python train.py --experts_per_token=2 --activation="swiglu" --router_score="softmax" --n_head=2 --n_kv_head=1 --head_dim=64 --positions="rope" --rope_base=10000.0 --parallel_block=true --init_std_up=0.0395 --lr=0.00453 --schedule="wsd"
Below are experts of layer 4 (counted from 0) of a mixture-of-experts language model. Rows are named router (the router's row for the expert), down (a neuron's output weights, with its number) and show model dimensions 0-127. Each number is 128 + 24 x the weight over its row's rms, rounded and kept within 0 to 255. Numbers have three digits each.
Before each expert's rows: a language model's description of what the expert responds to. This comes from a sample of Wikipedia text that the model never trained on.

# expert 39
What it handles: Common nouns such as team, season, film, game, club, and digits or place names within sports, racing and results lists.
router:159127108153116144126096095113150137145194156093119157121128137126149157161144151072105139097174145123125117131110135156101162137132132100092153144148090139130156112133119127090149148130156099091113119150156112109110102101117106128151167139096103108119126149103106111149161178101116129128141153117129126142170133116138136131156097106126090167104097072159115068103112117108149134143124
down0:170114096152110102107139127106127161153173114101081125163111105116176151129123177136130126131116118118116145098113164092150136095136090104155148112113161141146123110174090133114090087124137115143098133085144122139150148120124163097131106144136129130101084118095108165170119141155161103124138116113140144126098113127137081166112127132147180156132149135132126101109102123174102093159143
down1:145136123086112122146106148180146160113110113093159095122100109100107174100120125167179105099080072125132106120147128136135133118094135127163114140104091093120144128129105129124114113152131111124115136093099147184108102138145128154102144164128099095173119191120125099113133154122128095153138146107101136141165121142114077136110151142132153119117098135066119132121126140108151134126144
down2:110149078159070125113141117138133171132108130145117137149136118135145112093135118104133101127127143115114146100126098134104165168139132136158145122130118160138158103089147131108107137117147165155127159169158111095134143123124105153129156140132152105144114092137144094113102119120146077186113123149126154119097143095143110049140103137143139106096104148128186085150146087146126085124122
down3:155117099105090141176095138147121158133137151153068106099159153121104152102151158111151126144138105131159115160160120138140127074129129151125134140087126108109140126128131107218130110155164124120136130127096159153133131146094057111090147131123132145110127091123135118122155135060092121142130125121116137128142147092112165127123145128143087092119136096121125133129123116165121156123109
down4:112121138166157099091133117108117105131159130080157116087134143123088081159156079081162104132126103139088129168105103120181133131125099140078136122164131093127147122115115160162102122106136133159135126138111112128094149101115114121131122077172127140142120126145153162111101097139104161147148160116150135102167124132140102147166120155131126132116151094106124099122146150108112100111171
down5:100093130115118148105134119124125174132119134152086157138126126128142083084115144142135118124141114105151117134195123119141076128121100074154124113115106140136121151145116115102142171138159156101127116102096188121088104122119118113115112120185127115118103132126108144183139106121122126059097157113112077131154152147089129135135151149116145181147142112163112113102107104116118130134145
down6:123148176096165111145128112110128122154088099101141142124136129144159151160108120087105174103119122111173127113161132112077094113130147160127127139119143166094138108110064129139089138135175091142159147138099158124162131124119127135170187126169133128102138130099125108165105142149157081083133140111116121174127149171107108130116138123106143144160110148147115110146140130129129140116144
down7:120163146129105142141138111062157134133128137101112120136124087132109127155063108123159132130145147144158137118085134109095135110141115122161077131136168133138083158141117126111170154139074130109120132147175129115137160111133146080125103095086107144108116118146103134107126129158111110155068138099103130140109113144135099093130183130154136139106121164151106093135111139146083116110113
down8:159118154136164150116157172152109137136127087141130147091109134109132116107111099103079118083150163123144149111146145127148100114111142121124112108106098156143101212111137141133118178168138181137122138135147164126162133130135150126141149162121135118110116144110161132119182116113083114138114142139139166137139172148130084109128084110134108142119093087116121109128151146116151108078128
down9:149139083115129138143108122148126140111125120133110149135112111156101111122155101123089109108133110108132141116100147129162104128106127106135106097096117126126137148134174123114124112102095109108150115127102159125132148127119147168173098093040131137103148151133135153118146116124088095139137079104100104138183139107108126170144127096121138165115134178190098134163129082146167122112157
down10:159147151140124118161077113138152160148067107140103153132112140140140130167133096124081115102147115103113146133176132134116109115144161090127119118122129135095126119081135090119151104171144102138099132084135111133115140111098099126145165122083139109189141150147100117134116105171098119103145129143088130117147119141106174188096117106107126156145157157138109097132119148126122146100154
down11:170140171129179121131138145096089101165134136181110127126187123126156171110133157144123120135128116142104171149152165129132133154130113137104067128130139127144130114113119125156103114109139123123144128141113095104126161073094151132114160112145151120072125151145157124118135182097075096133105121131106119125094132163143135155118119125142100123129124080126130158119094159122089158095126
down12:145118152114143106114109143111113096082144157155118135096155098158136152098105131117171108172158102143163151115123131099127103059116157071128121117080100147110124137154119122105112124131102123143108081100160095132123154138128091114125135158104161158175133128100128155119118145144085146145108133104144143126126166148122114106083127143143139113145162122127063085158128111141117145108117
down13:152109127095125139115152146099188129085123126123165146095129131148111120108083101104130112129111135086110116167138174121074109145114110110167127122123114123099125119181080132115108135110163112124125126144130138126128167083076152130101137122111183117124124126140106176079119174091135121153098108109118101158132118120146139108161114142137119115116088119120078144130108092148119130120096
down14:091150131160134116158090159120127132128125107129111108147095110187166103110141133149142087126139097155190146119129099162141131161153116168178134114084130133144104110104081120113145155139074121081145119130133146121131115126120136132144110149101112131130113131124161145149137155136170156104145121145128151113154092127128120120107098090139105130140190109122139155080083164109108148121100
down15:135122148117139136126128112159124119117132156133122147129106155125145145117131138117119125157120161191116105130160149189135106094157175138147156135093119165091143107127122144125124097139117114108157159128138162197173128112108157131150166106089131118116146095133111104129141135096143091077110115123086168094125092173127148149131135150142070126147157091149169132132111109143096138127131
down16:123138119137097127084123162146158134119152141137125132148144150132152137144123159148113115159102111167119142072095153125131116135138177149145097091118152094170154142121148148163126140146139130145166140097126105131184155164159130146092159119193112121154139086117127154133128103094168123134109129122157086129059105141153120135154156126113138127120137110104127119152091131134153162104166
down17:148104143092145101143156116099123086150085106141161119122169177115123132142128105121143123093158139091123115118109113129122151133152113092150116136160138153130120094129085128147095113140111123163171094179148128128113149129087144108144131078163127094098153119111125101109188135129108148124171090138126071099173090119148115116086100128096107116146118119105125167116131114110122123142141
down18:099124138149112096109113170114140122150136156099083112135088135097124166156116114110166149106132128109087109132083141136188133095096137150162087104132114137141120144136091141134130161120138168159168146095088157154118170097107153144135110128122151087098088138104134113118194114119156142126142116112101146083103155143141128112149159145108140138116091139135142156140141121126154130111091
down19:137150107122148087164114141179161149111127131117094119072067149103116122152098146138099086159126122093102156118103101140138129132095115099121157139100134126118108104077104140159119124141141140159106155133166097094093136095113127143118128130144109136105129164137134147148161116139145118111135113120139158112158143160137113098128089119168143170110161114125108142073107116107167109107079
down20:114124152149129114161153136115160115133102127105137117097096102114148150090088094083160112148130099072161169148134142139121092086108122106127163148105100128105138170105144101134147149146132140084124147104115119124097095161138125081137097166114103133116123121111115114153122088130137130141128119137171159188116122099162141125108120159162129133120101093182108126111104103134095112093133
down21:090115141152129094128111131108125110142113125122202123135124121141122133158123095122097099109076113093174117138107121139139109141126142156121140131094120144136131133111122100185103160099151100111174108088114105148153070178150132099120118112159143106127134093121107062139123162097100132086131143140119113134131121120125153155131163131075114138141123154124098110126138137115098072124152
down22:175145126106122109107107088122120105156105172127186101122139127130069089133136145115127076110146154123115097142119112160153085165087150128106118090129099120122122114082152099125125132106105134122100136163158116187124165146155161123120112141094093097101110091150114125112099107119110141105077144133117136168122118121120153177138128145148133140145149128118083158145117132144132110130121
down23:140132146147117128143138111128077126135151125107161101162134091132103141118125150115168076090142129120138163138144136125137118142091116139148157153128120124112142169087101133154085148158140140113103141100101146167145133119147093164141141135114109094101106095167090165107139133137194094109097103154147105112134163120090125150117142120142080142106151135126137079110098117150148177100154
down24:131125128118122154178146127106116131142095148155146129173133143147103143084132097141115120151127159142124157120145083110118147117129102168108122118095131091106117158126115098102117104135101140110139075138102120102141147115119118184153140119180130130136133145108119152087174165131116126152152127108140186141139139073120131136152103100176160159142098144130126083180157122129123094156162
down25:153106137119154113132121158121119107174145101092140143125105123099098139111132136109139157118129155169179123126115136154124093091148118125122178130122136143079117114163107112146149157109137129129125167119138117138093114133103133145104170064134117134166102110144144107147107137137150150145126135132147143100090162129163133071127086088104107182116142188167126122124091115122092138165112
down26:110121124079118157167129154084111172130141106124126161118130139121128152120121081082103113136145114094143098089134126168092097135098111108129109104122157163112142134130120117157153117140164112106123102147139111093119135116146107114146097144093101177096163165126114126137105107117171121072133143154131136140153135131105168168144128171125146105155123153124117098111128110145148143163198
down27:130110087093163114124202112144091099138161113148140130113145115106090136161061146087146117157120140131107123128122147099141171088162179121132124105142116118114144141168162097117149111148082133116109123126125137134144094115094115126117091111145152115077163146182100113106112131121137156133113154125175124107133094126143148144149157105120117107152126115153149103094102137140132106121123
down28:136150158151154136103139145169144137169132168130066094126096157098131108111155086150158115137145117126150111111122135103172127170144192140126168104150094114096095106153133126157104131131177151144152139130109116144085118112118107128152150110145114106134130132135121160136136121166075143136177145145142130108123093124178122126114148157146153143148155099120155151160156139149146107138104
down29:127091106101095128126107124126115119139135107110130107136134100111151170124168128126125127120142141129136122078162120161117150136169112079177129093108152139066156156113145132160110125132149116118126144159107129097181108156161180098157109105097122128137167132139176110134118128132125114135165112131113122140096144189075132099163099146177156142136141112132148129085113112138116146140148
down30:178139128098101107138120140118145083175142082108105129098169104083131129162148155130101161096134141134170137130129156139141131120143128104144110120127100142096140113126113157111171131091119109096114121061151126143108159103097168082122159136161116125161132100152088170122122112126111094136130147092133150119100119112113083131130162077130144156133118143138101150130128140150121102093102
down31:138154132152148100099139168169129111117134188120137112154103146076092142156137140153122140138115169122120114132121144110140117115083100113136095158145131094131117161119135162147133135160125131107157123124200155119159162137148088129170107138150174117120132111125163146140120161120097140140133114125120147092146089153120118091155137127147105086134121116134096112197123102140089117097099
down32:113101114128122135108121138138105130121119136153128137115134108133119099128114078086071115121134140144146145096103165165111122146139160154146156137164124141057144162112103147128083153131107155147116155108169131110164134132185126130110163138132095132151109163105147148131088103139151126123120150110111147092128162112176164125062130106106107155159137129103112120155148177109137154150139
down33:135133088099062109163088140103146168113127135112153119130122119150139102187099113110114110125137142127120126158135127118088114160171133173167112112113124118140145105104128123134119107098116132130168078110098121173127160138136138149158133130140139097153121124088139149140095151116131114102117154122104092160159082160149102157129123172142161171129145111150125150116110095085118097095107
down34:129083095112127091127153119131093133096107119120118162123084200166120137164145091119112103152092082130132116097140131128103165126134162139145136108087156129144140115124123152144143104153053160093130122109123088107095137147163128100106141139128154136113155059143138137091132119144154114121106129119146093138120112122146149136119120112145127153131143114116163104160158118079127137128097

# expert 30
What it handles: Word pieces inside names after a first letter or piece, like s in Osborne, der in Eder, ans in Sansovino.
router:114126109095101122142143151095127144137084152148196173133062089126080134127102172109107160148175130102085138101154156114145113090142097142140132122090137112138086113146161155127114124119149137135158151105126146096139139191134107142127145125118164165167101083143120128128109163128127129130112138134102087100132139124124138146111155129104151126157110138135139141117112141129129129098083
down0:128142124124134127113130143137116128142122128145136139120120086153108155124155127117121143134133103136121123143141109150116147103123163147108156152121096155125111132150176161149148152053132122147115107124171123119123097143141157157122145121126145069123154144074128115141114134111120099169120100143113124161100139113134073182125162100090204157072147149183143096136119147134132091107137
down1:153115108133150103122135146179078146117159105113132121109130122143123136167144105155093114126151131123089156136137089111153112119131155161132111182122130160088142136107149121156120125118096105170096134097151150137153157144118094130178081121158090138194101141088154100154130138130112092112127132086124135170124133151135137086123121162128117139147174119105110145115111090121106131163109
down2:102130117122096103149101142120137151143142107111107140150097158187136164115104094112096118129104141143118093161115132172099135097132137115086106128136130112097129118137077126143126090152107108089136148135142143134097096103170190124167131128139088164139125080106126155120128150115139180122143123135141099129138135104181104130168093129161134151110159164130147133145137131100088157098142
down3:134168138095089182159129125151113121112120138138120154113160163120113159171120165196135083073106107119113126142131117148120119114126112142101090105118133076111134114150123128160131111139115123092110099132134110132133099173104117125110147147088103102117072113089102168150132155139113132103174159126157119158116104138102107100141139145128149130138110116107151142098133155176108147157115
down4:139096134124097115093120107176171124125088115182131125150149155159131124112140134082119141117129126149127150150125122134149105126150099109126087117129105152110138113113102135107134152144117112127088126129130131134102086113095113171122104082141077144123094148145104130177147129086161137094132102117118117139136145141122118143141068141142142108114123131145160082113144162071077073129092
down5:148165171138161112131117145095141132090100170158120139138160126101136129181126116115103151141121140125115115203129107154106124134121140158104129143154096138089174104118155139137113176135154124154150145109137108160140107074144128122117097131119072135103116170175123105156126121104078096144130144118117147160147144138154102147125156111152147135117120140103170164152105126123126174132134
down6:135134111088170096161191138069137148117126112116142131111170140125130128155099130068099144123160124126108161117148153104164144127145142122134134111129148134166119103158136102108174131109168098119132128126161104114167124143120126152122131120114141101172125113138129162115116137124101137154108169132159133146117126102130136148139154173117110112165171105129152047127155163118135116127083
down7:100149099145122146143094135118162081115143139135129148136112108084149116138099096125117137144138133103156156115171151125143140103100140098128124131139169119114126177108131172140135078105110142122099092129134139090117131136146118088121124123126141132156126140114134101162119056086083150147146124109150127162119135094150109176141158106080109093131133125144172168123131103142104087171158
down8:156103147141215120161061119099118122117124134117072132089110135099088137148142086129119148129136126096164146116122175108123124109114123130121102154144161134132087110099161130138140040134123126128127122105122119143149121122129101148087121132153131134146092114126102164120120120106101130119155103095095127108103132122150111139120139169151134101107115085162131124135122133135161157157106
down9:105103104128106108148145114152102120160160143134168112146118183145126135132146096156111132121172083108146118133120044119142126177111119139138156095129122100136158141168154174118109164126084096120119177128141137107140120177115115127142152105126177131150126143123114111125121158163147135099112103117167118136109121089144155100144125184147142119118160132111119134176129118136116154140115
down10:151086101150133143099164150149153128115140158184123135150141112110098093138142112125114133168098120134131090114144174101123140114141148140160105106133107115115093131113141104151146092160114140143139094145112156149138114108123099123154142055093140135087094164130085126118133124160150146131093126148115182123123127119145137104065117126098088111130083103143124133113076132115105123143157
down11:115128111122124133120124161111121147123122136114120128110102116183119159093133173130142145085121103136088149132156105119050151144128097133136173139117133097098091090156120141117121115131156091155108151133124165147116119120132125152103137138100161155123159112156180132095141117115144167133130114172095114127132131163117127090122073086130105142143172163071115106141134139110115102162142
down12:126104128124097144152121127108138111111120147161135134103121115097181144119158149130104111170119154075120098132138097160120107140113103161132139176120116123146137126130132122131108113138162126136120154114152123181153178100158182137141133127156076134103087174114155072149116127111143128163122111159127123080144123108152097158166140122093146126086115100156116123094173121140129133160102
down13:112120132122071081130077129091106160125127114147151150091132127159120145122134118151150129115066076135149116128120116111159117166097123089098151101125155141167083145118121156114126070131133139130145186102090143092187109129155101125136158142108120144117115145089129124140103131088134104130141104105108138120120139144090100139121145094124163149144114115131152157127135132102170123106134
down14:145157162159127134149153150086140108166125125111106145141134150164126128162102145144111122128169160116101126126137125120139130132161177136143138131130116153161098145172146097162081142081178153141109147144140070102137116115125073138108151089088117116102114130134130123174174125122171133140126122129121112132138133107081078123116103120111158075105143148100105120136097142146125150100109
down15:115106139124137149080112134174089121112096113116070124100124094086129107177116148105140100155120128159113098118117143121097127124121138149130149126111118137126125174092123138119159141155172144134168125124137120110135196124169163167166103161140107153177149116149125160101117173107130149138127098150140139151133118138157155116133175131167150114128141143096084096136123093153120139127137
down16:121136190114129130130100139109145162122122088092099098148120133151128155094133132113106184128121141099139105129111103140169131118176158122183117088156142181144133174153087154133132110136133100122109113151176094161140165129106146164130124141133140105150141131136094146099132111094115114142133111113099144123141168152093141111132133126136155160154092101151126146131140118170089164160126
down17:159162146150130136124134117160180118085110137142171101126145150090153115098103143133162126137122156118121106158149109121139136107142101096171103187102133144051108119124091124159111110124149116162127124105118155127143137106106102139095133095141135141098119124130109101144165163132151131152134091125153151113142153067195103132129132126146168098130104103117111133127114142161126104126102
down18:141126129098082152088135112133143128143132166149138115112151076113083087127115154148109156106171101149088159133156131127109161166084117106118165121111058070138098123132177126155124164113159107116159132125124121151134094148110143141101131118113155123158167095138132128106104140090120131137124125165138113124078128136153139132128156116091122091107157139098126109117119149137153159130138
down19:178118155112124196159108152103152126122134162167106117123116137109107110100117162124147121129110116108099170116111092186132121121138146122120124104127104144130173114105144088096156110125147124149140148109132112179138140143145077123105143103121143112119108193122115146136151135105152094128118111154157147087160165116098137149132132096112109143136121091086110151152145151130138158107183
down20:160110103154130091178147117126100142107113095129083161164125169096118120155132088128107102129139079134111116154152158159130120098141155169145137105129136106132166153123151103109102142153097128109102126139120159111113096146139130108146102151131151180123137139084118112114111124132121115157148106111161125126153120132138095166159129161112185126126096131200139109136127151124100133085091
down21:132110133127170091131118114130136142156197125064128161140167143103092123112160142126120125133112141162101113129137142127155124136144138157149105156123150158144158115127119124115139115128143109169134119167082139138139093173167087155103118133122134110104140148176110159089157125163123080128093158106126128142136072151134127137134077107113145140152144110125167069120108135111105143142136
down22:169081112118072163153136151143152149102123121118132084140124139121123126112106162151169126160142125133141139165128106137134128162102122118159097153116118123158154120157130107097122175138114144126147067109117134105099081132127129104140113123146157152101108105134102136116151092114137151125123164185187124104136076112156128122126107148089140107109106154118076112121090145159107123116158
down23:170100139132152123086094146152129145093124144167114098116132112126103082122122109111159128122135131129121098140115124138125137133148120122150140123157148168208161143110144139097128164154159160141132188123171138163129154126186127129116078096131098169145064105147134139135149139125128166113147132131100121110111138123149097102182144125140132132119144130095141116117077114130107118113104
down24:127149139079181104147147138135095118092092093158105121108118141160122096148145092133087113142124124126129138162128144144086133120153136142093094142126129091082104149132129144124149200096136107120152113164142112149136131134109183140127161132172101141150095128108110116108113139132138150172130136122152144121114141103107163124144159087148148121137151168121156171165164154120108122113167
down25:132138086145123150136101160114103118129100143158139119157146124137131102117135148130168123116119125125136172144136124133157156157149152132174133135109128106118153036154125141122129119131071127145099138104112153120167119073151145144111150072138156121124150157140116116149143153159119147064093080132154140118143120136160140152138124125152110119137085154099158164096143109168124156148118
down26:098113135140139135144113138104157134102121142141095123112085139175139139120100150104133115137110122111075143122190127136084173124107142088084140136141132138147077148140132140102125105144115124136132100129118083150133167125162112091160092152087107175115150141149155099100101146123123152164102106143162166126147152106128145103124123124127124096071176145110157115142135167150152148136128
down27:133082131165103115133129129097105131126124112123122149129137152153114120124128124122121102102128136167120158193109136097105114152142094095187127096162132141118149097093104073141141108152136143139131134126096137097125152102147109132096151112065135118119121143149081129092130133135137053113123087133128136140128156120134121159122152117137100136094101061180135112136087143134142127129158
down28:120113119132118123153138133154121122109145136110083117097143160086117087118095115146143111145147135161128127104148097122157115119134080160135123129145168108162164085178103140144088121160145109155106106120093125121120118156122097150074089124179134115095108127144129125124098140143167115097078124133153109177123106133129158154167121177092146092079126119113128112098147104148125134140111
down29:139157141099161139161110159110103083166120160111124147154106108097141118102130130121127136140143148128160095143160144101114131098086152130130167151124111136106161129120139112140120146148123138128138135121126131168091164116118151164133120145106106131136160154092131109119091139142139144148133134087184158132115126156093162100090183094190134136157152134132149130126144109091165172117190
down30:149151146126168122127166119126144140120158075121119151131151106084122074130154117119092147087162118164134121143121123123137129168161152132109116161122116168123114073126143130119095069089184090096098130147088110149145100146127152118137136150153144147119095113090088121115120113140131127086110136101149115128092117142132167123147128168064132130152103135114130141136110129152109122155122
down31:154136110121139091147142118148133101122146147124159136129135168122114113127159118134114137146100162102151143168107133070106104135089143116127096065122095150168143148142108115144118088115183123105162185120095104119137109163118135114128149125135192134152133137135113128120106111085156113081128108104132124113123142145148150155154187125134113157138104061149099131117104115145114125111132
down32:140086153135119126127163097060119122104098126141170103102151135098149116170133134145097112113145152125097130160146107133147108116104135126114106140133153093159143089137165148087086154106184119112150164132149158109098096124130145144121142117128141116135107163120151093106151081145136141132150152130112158126151088102168121140119127145093152101132165178109116114155149121154178147144128
down33:080167123142103165151122134147158139110129113109102110117124178163153176093094119134137094094133121161184149159151109129076145114160142093167159157147109101145124101155128089145160104110137075127112127127115128106100114131176103165115153121114126139125123091100173165129121155124156115122099130097140132150118115138128098102110083128111090112114119129112131087115126113111134118143121
down34:166145154102144130130123170119132128149098141148111147127125108116128135134114164140154126105136102132171139159150136134133107139111092151113145153157156097064139142150139156083095141108100136122134126118168087155165141080157146154120138144121109141145124094130120103144155142137102084146130129088161143117126150134091167153097151133187169155056153123122142110159147160108110131130108

# expert 1
What it handles: Inner and final pieces of proper names and foreign words, often after a capital fragment, such as U-ate, S-ime-on, Haan-el, Mexico.
router:124120147104130188121144126099120104096137157126102156107127090105135146183138126184142134125133113160118111111114129153096166088083147135150154143092120075121105126179115115113152152115115144161154121146116110146123155142146137153151093136171155151145137120105123147096116131100161115127148149138127172145120150152119109126123129106141143096112100141126088156145134091103122206096144
down6:092147087132123150137125143114145144087156137168085118172135114145083141147126147129144118073141105128108117129141123160111132191127100095158113145118117100133145153136131108148103177114147148156148133136151145117144136180122081128127149143093153115143108105086163104100152137116137152152139120162113117144079121140176120100105133189097143106106127153142159133119136146130088110123159
down7:150132142158138141110168126099111143092115169114133129154178121146149143123112104124163140147165167149111151137122100125128119118137137117110087138144127127156157129135131093070141159091144140112190146174174107116162153150121125138079123151186133121118101122152094122112130114109157091111094132124144138092117086169124133169147110133127127140128091158160103114102145108140118150096161
down8:116105124133065153118116113141173132134110148114116121120128124128161111152060191137099131142137143133091126090125132119113165141110123154129103145098109140176083157076133144129072124141149135126134084122137161090111168158148101121154096155128124101116141143116117114123163143115091116151096130135106118140151086140106114119123158153129122104132165129143116115132134099145067085130113
down9:131130116106120073107071119114147145126102128094136102135091146116090116140155104131122169158143120123159107119121087144089108137158133118116127141125048106173153125095120102126083101126120137140082117077145142146126130107122123154066144088132142115117097086105180146153106133119134126133120105119138138108111117162128104151172122152149141138133091144133129135166163109123100117112134
down10:128122132105118123146145103130123166118142124129142061125147176103088172140114139114125125204127086106087121108139107103126136089139126080111132096117128112163135145095172136113139137121109158130142157140141145113101121135137120148192100136168094076152126086133141135109131109157140100149145155096097111130148127134113096151151104152139139102164098130165109131153135089114115149139119
down11:145166143125101084130082131129156142122115092093106133099099143141149168113150092143147141122123117134152116093115123164114167104119095086144083127169124143155092120115102118136112146144083118124164130104127068097140152140135140157094103112160123130178121100145121092126098120142128111130093163087142097141143163125193129116135144097140113128162117126098124158135136088130097135143130
down12:127099092144095111132144146140144160086138093154128122097143132169100142122131105137140122140128144129145144113124113115146137109080093120085140115149123103161094138170067131083123159137183109139123094141112150102127140141152155143086109142154124104113152092119154120050096118130115134138110131169181142109105100144098151138132113160100122113128153153112124071132129115143157119132108
down13:083153160118132108123078123167146116130110155136187108137096159151131134142142075112124133136105147135149103112131101105121114163107130101152146173125121130136104148139139112172114128108134134139124158108121083152091111144089096127162147169155127133138081146138135148199138100125183139122152122141087189132131155113139105092157113140123139135131113116119090143131121124166099106113126
down14:111135130101137139173134131108074149100115147178115102103165096114138123155122105093138103131138118110107130154119169103098124103135150177181135183138112102131063182154138131121137163128087103119140127169110101132157123134126146135129153120147120176109115132142116082107133125130129153140151110160124156099109145132142107155152135112149133114116100167101065124136139127100152135144135
down15:148167139123139074101126108091139145116076127138114112118128084137155108117159140113140095139116129118111129126147103119119125127097132114158124133158117130167119148149109090144143136126167115121118147141149080101135127128119110159155117130134174094090120117150104191092167121130107122160150130134149154126117145112184077153132166141131152097183107137106139073145132151177130129143165
down16:131080131137111154145114155062102128133151119112113136172170149151174109152150166127149125147151102100111160097140093137165129154113107121121108148142160153125146171139117098124124112142099083140118082133089174111093156121132113113184130104131131099121150104141138126141153121112174092140113127119165155114124118085136118157117074134118139111146140120119091117113151129110115130083101
down17:120150110144126165094096158133112108132131160096148118139146177165112118108126162135122137132066123078100156128095123109119120133128127125154107137112146122118127174121142119138110110151152128142100118131105160156126123107119119097169124102143123150158128086161107090078132110135159129155102125144145150175106075115147132128158114143090141106133162120129188154077098161136082098117120
down18:138121122141137129116128097119157146172146127124128136120096137138133122137136190146093115146150103152132114123100144129083115125108107144093144154134091081168106159147159101087135125152115156187140055147153128128128099140125156143157145126159142132124148092101161150117123129105136140181146124107183123151184124130136094144153133116131081122103136164142111141150145140104110168152134
down19:104147120140176116163147102097109179097129109111117091134161115117099101124137095120124137145124146121130140084138141100164137128137147138139128133093105141120110097128154111106135119099125154182087106165146140122128098148093152121160092135169147126144097121122127163086144124172141092159103101106121154143138111103085118127130075163079165137104160128166112123126125163098128114118091
down20:175166130132101155124116141130139111133134118118130072168132182163146157143129149190150160108104106160175114170138134120156137146128139121146075131093123113151138135150134082131131124132076128145136111143108108144174105090138124144122126118113131178142115169104125116199106134144120144146133094138139118127100096138145130116126170124162163103106111103153132140124131131154111141127176
down21:121148118113157162132101120124163128091160140097138099110122089087124072110113159121153102136067121206137167130099162104146142149144107135129102153141096085145101125173077116101089146136123111163124115148141144126150114116119138128132103093125138105152151137127101096122109141139153153113115095121140142116106078110136133135143120080094129125138080155135169148115117128110144130126131
down22:124091084151133112121137162152152154133126116094087154105061122102152181133088146126125170141088155148126111089139156157126089131099123109124129059133180138128167151112107167137090094131104138110147128111126103171110139129132143144115104158147130143159135129133128155108116129088153118095113117128111104120116170134102110102109115106128131137128147155101101111121120118143078130116094
down23:098116126139111141161154176142125165118116114136152109091176118163108096134122149152133088119114122169151135110122081123103147099105090157156125175141126112175112116121151100141138128137140122143106166151085152138113116110139147096138143122168111155111137127111136144109124143149156181131109109160193126123136067133161102139163100143119162103116149144165116151097112122139120092111110
down24:156117146131113148135182170100140130147107116176128085110116121189096128116143135102119153145131141146134126102138104141111108149129091148107083126123108158132130156152110146144174122138158144155106132100141080151164163120117126150102134177178119075164136157119147140126108109131130173084125148152113156155129147110101146157142129107075157130114157116171102140115130113129100124133107
down25:102103124113087158194123072124145127147149101114165091127123128097107102062101164129107102131099102146150112129118157132103144117065112098187143107108121086156104148136134160114100132111135137143125110147121157141109084136125137124148131145140114128146122107114142114102107139132111109129150152152125139141094057102114135114099121142096111118137158125145115116122117131175120105155168
down26:159127109107133149141107122122152138086176100111101117105156139118118113130151159117157096132157117150079140118111141122132105148161125199111069140141164119143129111126084087114103073124186139126109104152122147153124094150149148192130115134120119113124127105094140150078119138083111131121139112110176136136102095110123142144140156101095145110131131113161148110117139116137158119147144
down27:122173118124156145152163125157114147172098117161177139153140163149141102112136132124110134170115093114115128109121110116146142113142134118118125166153109135114180088080112132128092122124137118129133098135119161128090085126104113135108119098149101119099132110138168159172145098133147113102131094145143125152154122095136144131150090138166115103136139151139159150129151140175045131170108
down28:126167130161172153098137161128127114183079103112100106130115126159164143109137150112090133116136135119144120139119087086121114087077123117109092145119133150105128141145138141160116090132097137136145157149105081163071128129154129115123129159112133131113145120141102137146095137098085105107147121135066130130074141139142160150108131142105124079137139131130089103136161099128134121151163
down29:136071131144144122125133170106100130143146151128108098108139154095104129137119116137114103107140098153144126147163170157131127096101108121090123101129136145128168128114169131129180172121077134130128082149122167153084118150155125081115163114099158141142162143091123127183121116153152161103140161175140082142140114100139152091114138138117103098158153138120142115114148134164118120119133
down30:132168135132127105108095163130155151147112096139139133104091100102117153143131165139147148153115130095130108098114121133103162129138090161158156130163160153181107133150129166132111136141157109125132138105175113159145186171091164103136138104169123116106140115135172113140138100057100141112146141127145106137169122163118122106134129133114146171161150129103078142142136099116120127133113
down31:142140092129096121086111132176135148155136136124180093136144164117124132123140122163107123085107155138094143102121099161175136126125112115107134154101131123123154116115108136117150142156088126140110128141098111113130122097147140081133089137133056105163097127155131145128114145128077153112122106190098138106145111100177140114137095130108140129167109171092107142105150130138147113139169
down32:120135116139167120143105104101142151132109146130076099116137135130111094108082105102165093119114135095069154123162137075153140140101119130183101125123119119146138122124139107132122139085143121162139112093143115090121149152140121172129115161086125121124112162134135174092126153093100086121094154119100122121107122178136124163136114157108120101150158093116113121124135185130139086124131
down33:105138112144095152170104115149088114120117154117133166136092129149136126149110121174095080126115104174104117129125187178086153161141142118095159123141100159140117095111140098131144144109088152118144135122092113143099136109099147148140082154129136155094130170137117110093134110133095169132136089153166130130129147109097158138129144089150113137115119147128139158099113111155152120175138
down34:119175133131120134146099170136113110125119126119147125159142140112124105095109114102073132144135134091100164163148145144116141125122173112136093134136121163108089109120136168139165133117107120142128130120136123142115149112098119180143147148084125093155116147138175162161188133088129123121165119095111067118165131101095111136148125157109118130131166166119119124108130093168135082143089
down35:128199145141120114135074142141122159084169166145103178107141098121140108138089119152138136130139145158133132183131138137123173137139151121106151147144131143129110125166112097144136145093105133117098096141133106149099116091136081137135139117095160112123110108138131111184105137106087152071126098130148113140127153107142133111140134128138126100151142149165151164168152095142126152108089
down36:108132100102132133139138110154152100140135112120095151177109123142158096118103097120096101082129158162118104132115133082127106129118155136133120158171095160141146134140090107135096146145107133110118188164119123119138178090136140127141133188115135104083158130132180147159153106127115120128155108124108148135123126165122141070141105142142110088120097129133134168131122102071123101131139
down37:160147163112162136126114129134134142180120129147099115155114120114126139165145129135136121118122109091129166136140110119119115131153116123160141099109173145130197119091170149114113104102102126150110094097118147124133144176119104114111159134175138146106087173148100123115124121079179137157142112139099101119136148098171145113129142135120148088115120097165115108155142167170098172121154
down38:105115113133100118135089164135133150124134110075122142133118126091135086142110120124107108188184146124122131109131160159124106106139109104107128127161093155129132148119137149131105123124095128136091146122158092144117167168142122180154110156138105128149162166149135108193105110142142129141114144124142137144178157130142140157168136170096133127115124140094109145117107138069080160102117
down39:121112125143170075123136107149133138125116112071117128122115130080120154094144117125119086072120140121146150137141167162124139158163103082099152087110117144092183116173153128128134137125125122128125118111116110106145102128165113122135120133151111135149138149112110120165072131154153194094150097131110164124122119124131122098145140136140087126182138123108178152131130143121132126125179
down40:163145115171147156152166175107099104161167136114157167136118153093119113127119138137128137120175144103107133124132130131142106076080115119118155130126123105137111144127165178137170162142162153146159124149154099127099124147102108123120133148110149127154129112104142168134154127155096130083160108099063144097105137111104161099150140166129132157138115139129157118112146074132119135101118